Below are experts of layer 8 (counted from 0) of a mixture-of-experts language model. Rows are named router (the router's row for the expert), gate (a neuron's input weights, with its number), up (a neuron's input weights, with its number), down (a neuron's output weights, with its number) and show model dimensions 0-127. Each number is 128 + 24 x the weight over its row's rms, rounded and kept within 0 to 255. Numbers have three digits each.
After each expert's rows: a language model's description of what the expert responds to; "mostly gets" lists some tokens that are sent to it at least half of the time. This comes from a sample of Wikipedia text that the model never trained on.

# expert 44
router:162159152106100120153129182107133162144124160118123111160146136167138136107120162102123119158124109168150120160168163139085103153153133144109140169157132097100151156099102128113103162110145160108160149112155109143128090104110142142136103118092149075109154123162180142157143096104102139106116117125117110152127120062124131136128113127098133135169139109115142112115152097134124175137145
gate0:131097090189132089108141094141115114113148100163128144131096138139102141163091138122143157161122133160125155090127120129137159152148139140069155088164087107114128131089139163131135130115123141158119125125098129157158135150154059118159129126110155139143143082148131108155094087108164090112150128149165145135101118130133113144162131130067123123103117166118142141108106141132135115127113
up0:139106149171122125140153159125135103144077164149116099155125124130107125134116122108134101125081102140083117113102160137123124140158119132102079174161136141155097128089158136132135173145103101090165128096109129162133134134146099124149135158130163134111114109121123068125113096153138074126094108095123126110120139139121082133138122117106132107122092151069101128093091118123116118076131
down0:122108094098134155142131117133141122148153128155092146142153140155144166125195146165130091107134135172135061141156107125110126085145168126140150134112172117097144115118109124151144087139134129119135125123148103089130145164102164128101098105103113143149096185141129152120113139140104150134179125093106114183171122144129121114100141098134112166141162105167136139118102140129136135144107
It responds to: Country and region names ending place phrases, like Czech Republic, United States, England, Canada, Ukraine, often in infobox location lines.
mostly gets: " States", " County", " population", " Kingdom", " France", " England"

# expert 10
router:072124082137104164090165130153127136099154181186159105097106119121137120172156105107167106119105143128099130135102126142144112165134100109120150154142168118136147109110160147116123107099123174116150104149146145149122101153118136138092154170152144150128132102121143134120138121121145101142161156091118157138123178110115158147116070116105135134113143150106146095113106150149118122089100
gate0:111148126154115134127162104158092111153133156156117105116151161135159105145087129132118126134106107137161131156128176104127136202136138134135169083093130108162129105126117069106156127114140125119133198129101118130081085143178082154148097117110094125144174135145151152107138097122137127130134169120099129130129138151122128108121134138131144096103150141134121104139119117107159081149147
up0:144110110117178155085108159112139134097093112108098126138137133134101158148112118119117125161151126125120107130114148121094145089160151163135113178127126135125138166142140199139103156183081109144116115105161102110166093135114122160098133107154144144133105127147132078139099140122131143106119095142133154129116125100097129160111140137124110077147080119119133169109121179115103160106100
down0:114146123142144105110124140177123141159138100147113100130139143110131127098098118126112110146140145123164134182138136136157105116096137122133161075156173090103145163150152096134147097161170122088092158101110148157114137116131119143084106110142111164106122149122124106092127099142136117022129155132122129116116095110097127116105121132110144151097142102099139134154110106114165149123122
It responds to: Prepositions and articles after biography verbs, such as graduated from, served as, joined the, and list joiners like "economist and".
mostly gets: " graduated", " using", " fellow", " alongside", " attended", " joined"

# expert 15
router:122116114093115110095124130137097097132089144111134142159152175166111097172152152098127132160084109095167105117094095157107165098102093158156149126111103109148110142101088128109098114136144151133134139120111148113140115132111113095118119106098141118129097111123102160147126108132097067144099141174138161106139125156114109158089167127107097115126105103115151150140154157088109099133156
gate1:150135126156129077120168128153143070130124160136147174104115130127126163153129079154162155094106143114151119116177139115161152142139104144117142139157126139146098153151154141156111125141116104158104163147131122122150153096156146136158123134149142137111115135136107110112171090100117148102102144140090133123118119177086097139068140122166113110119123073164106141124085089135130123107136
up1:136132130145118172126109131107125165118166099113093084149133105097147155109121118095083086139168144160103110150111161119145116106139146114098106090110118160107097103102121121115118159151131140108136098100150142139121083143091148095141154119096132165107108121099100097117106151161131143136139132112127138119118115096182163127131113148088140143155103139083165091096154143085138121125171
down1:123125100086092122136155160143068130158170151129145117156145121094135117119129095128132170141152120182149112150111141126116127091144127150156151123146180134129130122158136092109122127101143147103176137149121142103089125105115107114117135146132121157087125071088170184107074119147102144114098173129132129141127165130098160121128157105076104160117123133122142114141132111139117130132151
It responds to: Noun stems and short nouns after the or al, such as port, cost, col, tax, and mi after sq in area statistics.
mostly gets: " port", " cost", " sq", " col", " tax", " coast"

# expert 46
router:094117123156098148136124117116175135102143124127174158137133125118100133105118123099152132151162132154113132124130197138126122127078095115078078143135145124106155132136155153102125140137159150123128121092101128131110143120124150160127110173120114087153114146111142108163160148120145125097129160116077076124150134140072112124112086098112128097134115136107084107126118096107095117077162
gate0:108145116118094140115111094108107121129123071162156166154170115151117142150076131115134075151085097140095119140136135152157126125119140127118106170119136124101142121107118130122121123122177114112173127134117151128111135113109140142125135128120117117143167117157109155112101143121104107089153139098088148133097189110111125129115063155152075086154132104112167134136148149117132176158106
up0:108127154145114107080123069107105124148151092113154121149153141138114127155072156141144075141149121121101136133110151127138123136136101117099090143144125116138117126095113142136130108143165131098201130142104115114111136118123116133136119126104150140125131128164130151142117134158127106110115152133126168119080207102113115121103071135113142092160138105128157146174132165116177170137106
down0:120091134118123145084166138176148145096134124156108127157097145173173113117182170145100118115115158128086134153109086106152115150105151132120095116119129148135139109106165132123087129139131116124122134171087116149100154118095128136113107155144107127126127099173138120190134111136131101111122135135161131139093126171123088102126190101136154102113131163129162114132106128120101086119129
It responds to: Past-tense event verbs after a subject, such as spent, won, performed, and following time or place prepositions in, on, during.
mostly gets: " during", " won", " took", " along", " began", " died"

# expert 56
router:152186160121106145161148097117146114117120099093111148197112135119131110120119125131163115146115108123124130160122127137115163159163152149137086117120161128128150151127136115078079132116174172120168132113113132149143155123096106119159125117110136104116128109102122099138090085137123082113132139101134144182155125114116113117162131117103114104161099085169128152141134114150171163136088
gate3:119150144116109095142104148185131152153104130114104102161096129139154118090072161134133109127129165101156092154135134134110145128146111123110138187151131123122125144110127109103133080109122109117168088075184146109094150109163150143103095084097118146149168146126155109165137132122110157118103136168134133104107125129139095125096168125178140151127117129136157144103141117120131155152128
up3:099141140152131155104171122130091114135135159115112130136136132084163145104116136129145108118114131168168176131118123121133152112168149143106105084150148153132124090157143116134098143133117143128128116095153146128098115124123133157097106099123142159148137142129136158080113175161157194109075101147134121154097130134086154146075129134096140071137121117142144082146158129142162139131099
down3:137083107097132136149142124125123168120157119126164161085119091121139126128135145142089133144134117108086103127119148156128119158114111136173092120144150140145102091143143147162124148108123123125095102152070099168144116125107122116109147145148097095127120133160098152154125097127118118195166141129117151186143096126162182122106124128146115148129091142148153184104132109118094129107162
It responds to: Later words or pieces completing person, place and company names, such as James, King, Street, River, -ville, Winston.
mostly gets: " James", "ville", " River", " George", " Center", " Union"

# expert 47
router:150098099130147164084120112128117115104152182114141153151118092130101148135163086116176078083179105157167144126117128131155114123155129116090174160093116115083152090144123128139163136087124134157137137128131136128131120137129163132129139137162140153094103126110144138103147125080087108145176138128075137114134144094150123091117112099107087126115119119148140123112124136130153161117116
gate0:129148107122106121169100106118096114137136110082142129143141126127131122120117100112123104163178098155140126149101130125110151144104131131147122173113108159195160133095140112143140114111106121161150127132126096106114159121127112147141125107143155136141156124133193114105117139158102164122151122116133125150132170134118159119082117142088137131110149125174188086147149133089183168184122
up0:161120119121119135122097137123113160109111113090121188114136087120091140119140091123149109114160116149142111079103128126092140127115106153133107151109122148187126143127169105126143129135116153111120147124111122134128106115141119133122128055173158141112120128107161107134079135155133127144158155094113095167143154113104109148071079138094159122158092125127169070113146122125139153153124
down0:149104131118135165112150124151105145123140127125137192133146140123133134156134119101135142108124160113147143143141067100096092130123140148094095081122111151141092072147098176146167123134150129117151113155110138131148163118081107123114123127103131133133113133151121151158118152124113074155187136126147146082144105154135077122153153136138087113138147135165093096126092120149101093148130
It responds to: The word and joining list items or names, plus degree words most, very, especially, particularly, often before adjectives.
mostly gets: " most", " and", " especially", " very", " or", " being"

# expert 25
router:146128111107154122131127126118148116132092108112126115108159151116156092126154146105146123141115131136124125118107137141142141150097147102140168095167107119152169149107113120112143120100152080150082135145103082111079153126093106163143173084179170114114100140130125146166159140130147112093118147149145104113107100120130147183111100138106122099103112140154145164125112172177166129140091
gate6:125137120152132161169093110149100095131120122160134112183124157133148134133135106141103132127106146161135137136095084173118149203106125124129100094143148089129109158118124120111134139165142151128139153104117136151131159157121113156115157117106146159138156129132141114092140162160130172098090110157130085127092120102150169155121086170080130136164138137123155105145108128120097125083135
up6:168134169135077121147119102176104124108117129198158109149111124142144126103089150095147162104107126155142163126114123138136152143155113123111119146081150158117142147160121096147148133134130108103145112128104128116122097139122112146104142083108150157141158140143159146148149174135132156139133145122120124122117088120192104165121099141126116129144169099112117101123071118144111069162139
down6:138106116108141126097090150122095160119091132142137170078153122106156114128152132117119140138066087155138116130116105110133130129099140141141114110155164155165158145120167073194125056115096128114122124125145100122106142097148153097164127119123110157082128145115134149133143160131166113111105104143163093167134084139144138139108142130128120110121127125122095141160131110121145108088148
It responds to: Word stems or openings that take suffixes like -ation, -ed, -ing, such as act, access, success, contract, Co-ordin-ator, occup-ancy.
mostly gets: "act", " fact", " success", " access", " commun", " contract"

# expert 9
router:123163119119122132116104099148115112168179074151119081163159116134095090144101164137135143146157151159125126113125096099147120154163124126146170135159114111136137154092104093121150137140119124117120110166149110099156154115129159152105121117150147128090133137178093173127156149122150104107128126163123108120084130110158105149127137181116103168140123171119094137105108163135150097133111
gate6:117168135132114084135079148146123139152089086153157166118067147127130124139150139135119202130107113140110135111121125125132115158125154124151140164140186116156112112116108123145127158112141113148147133105139122139110139159123174120111129109134108151118081161163066126115108126104133148130120122186128145152098146159151142154162160148145139121094150160166102103137111153159132104154127
up6:097177162113136123118110149133115157138107140171130122103151128161135112110078126125135135080163131110124124095117141101103117125100183132180137123110114133101083110114114147111121119094169114128171103113103085115147148141167180123115174149122111138121097131136108109126144169131112076145134082140167184125116136140116129130152101101139148173076094129134116112142133145139123136130129
down6:094184142132147134154108147108119118110118140120128103144123121138140140160144129133098097113087154123145118150135120076158148133089127124124173135121152120120133101086119157122088148134128139163145123151095176106118126143124129139120151091105165088149070094131124119137101125124137104067121132176156101118114088107117096107092110167162166154133155165170138135159166140099117143130128
It responds to: Inner word pieces like ch in Enchanted and serv in servant, plus verbs and cues such as See, not, form, must.
mostly gets: "See", " see", " form", " particip", " Not", " don"

# expert 23
router:102132118090170161135128115144135129146087112088159112150123145182134138080135139095141117121124146117114116125104138098131127155086096109175125120116160137149178111109106112127104164135140130123134126142127089179130138127132091168120127138142136191146120135134110127176117117162134079095116123149087115149133132117144158145102166105147103093148158134072115138140122133115130159070100
gate3:132117149149158127086170123136122170102060129129149135150101121121112098122140123137145127116182132146181145139135149120103109070136115126124091111142147141120145131135106118104103129115150144174065130133130067114105083136116097140154117128107137146125141116119132156123115181122133103144141172141124143161125101091074069155146133140117101128148098138125103115142131164147139146120100
up3:188153097090092163156103135137139105107147137100135135130183108140083127128084124157173131097132124084137122135111127156105087115181114108124080134153105103133142127145123121113146130131134148192130131118157081132167111100125157107122139104127103146084142151133110156132131167154123129113132166125126171077113128107165126105165110112088105126099156129125122116147131143123139132122111
down3:097165122120125132151110156128078103172074118121127115132105130109132138139131128111137132079068143161120134130129131139105137167128136155146143088126101139128146146117147091142141075129164117117148163140122177181115155156091150117079166127146136112134175066137137120088127127100115116137147119126138131139129114176122130134103138121128144125092108136136135159116095115184141073133135
It responds to: Nouns for offices, contests and achievements after a or his: term, election, debut, medal, title, role, votes.
mostly gets: " election", " final", " term", " votes", " role", " medal"

# expert 5
router:148112147101160080132097117155122149135190136150122129107116134122148094098112156122153095138151180116118120104117140153136140169102135152167170144129071149147155122149085131140103120062126117129094120136146131105141138171166142084159110109124110121076107090115105149161127112126127139128139164105139107127147112084125158155151129150132121154124155127112133114129133152122125076091134
gate0:123132125092107091117160139137143132129144094132145129108137152148139140130163130126097134132131163145148152142118114100092131114122165143126160158119093098133125145123081117118102108128155127114122132138145097064095140192147134096129119122119189123110181125122092156141171094137138156151126147133089163103184130101169108168137134092103090146136164109159115131133101139145139134107087
up0:100119124124147066121145157115122131141101108155167127103138144138123138159130137128158147106102141142160167144141079119098124123137168153123143156126118133115133099091138136091122105155096124083127104157121114158111131163141120105129132124179157111095127149112089137153140119164119110114113130096083105163143139066189094164145111149134107120086174135171106116117135122151148128130095
down0:072126132110106098141119128138145152122108123160100119184130157118100143108101101151119154100126160109145111141161159124169147154124147073081097148103109144173121173117140181163152138139111114127140121131141122151128189146147122084144119106103108104145163139114073119081114136142138121087104120103127179118134143142136158115152132143163155120096139107129138156137130125119121101110111
It responds to: Mid-word pieces ending nouns and verbs like dec-ent, par-ent, serge-ant, plus quantity adverbs such as only, approximately, almost, number.
mostly gets: " only", " number", " just", " almost", " least", " approximately"

# expert 1
router:161096110129121154114129094134174125145173149113151153102124121118096128115182128132150137096157109134162138103231152094092127135158156137100137163098097112106124097090107133144118141160128111122122123140110135101151150136163161126118151164138147140126131145132145124121104129112117158152122111130101109148113115101126093154099085125101097123093110180141114114108106140146149112130170
gate0:105128084134133144132131135055156136152065127131141132133196126123095128118121154105117143105120158096163147161123105143119111158092130137136106112130129175154129122150133176096128091092124111125148087110113172115192141086127172122138137133138139112089156135156119126117137104094139143143163137155122081144154089102129125127116122134134152115129112159141118160139100097137108100139139
up0:131132094137121126148133126074135154155059118150145114107177132140128097111159128125130147080121137137143140156136140150130138128096167100106103138142110170184141140145149149137117142130162152122145111120130135096144141086138159120134105147142160090106149111119096126148108089131146181153131122154100133168120100056129075147112130127118133160108101153115119172139095096141104116144128
down0:107094162139152147097079121092114154133099155139120136109155117138112101158127121103131141086116143171161095114124110136099093135144092112136155157165126104080134147107138124147128129095119116146105155124100129068157166153111169116126174086116125133159129124131138128118161131106137121122147160137117119149132081133130109098159189107120155133093105139164102112157115090153147104128166
It responds to: Function words joining items or phrases, mostly and, or, in, to, at, of, as in "65 or older", "2008 and 2009".
mostly gets: " or", " and", " at", " (/", " near", " &"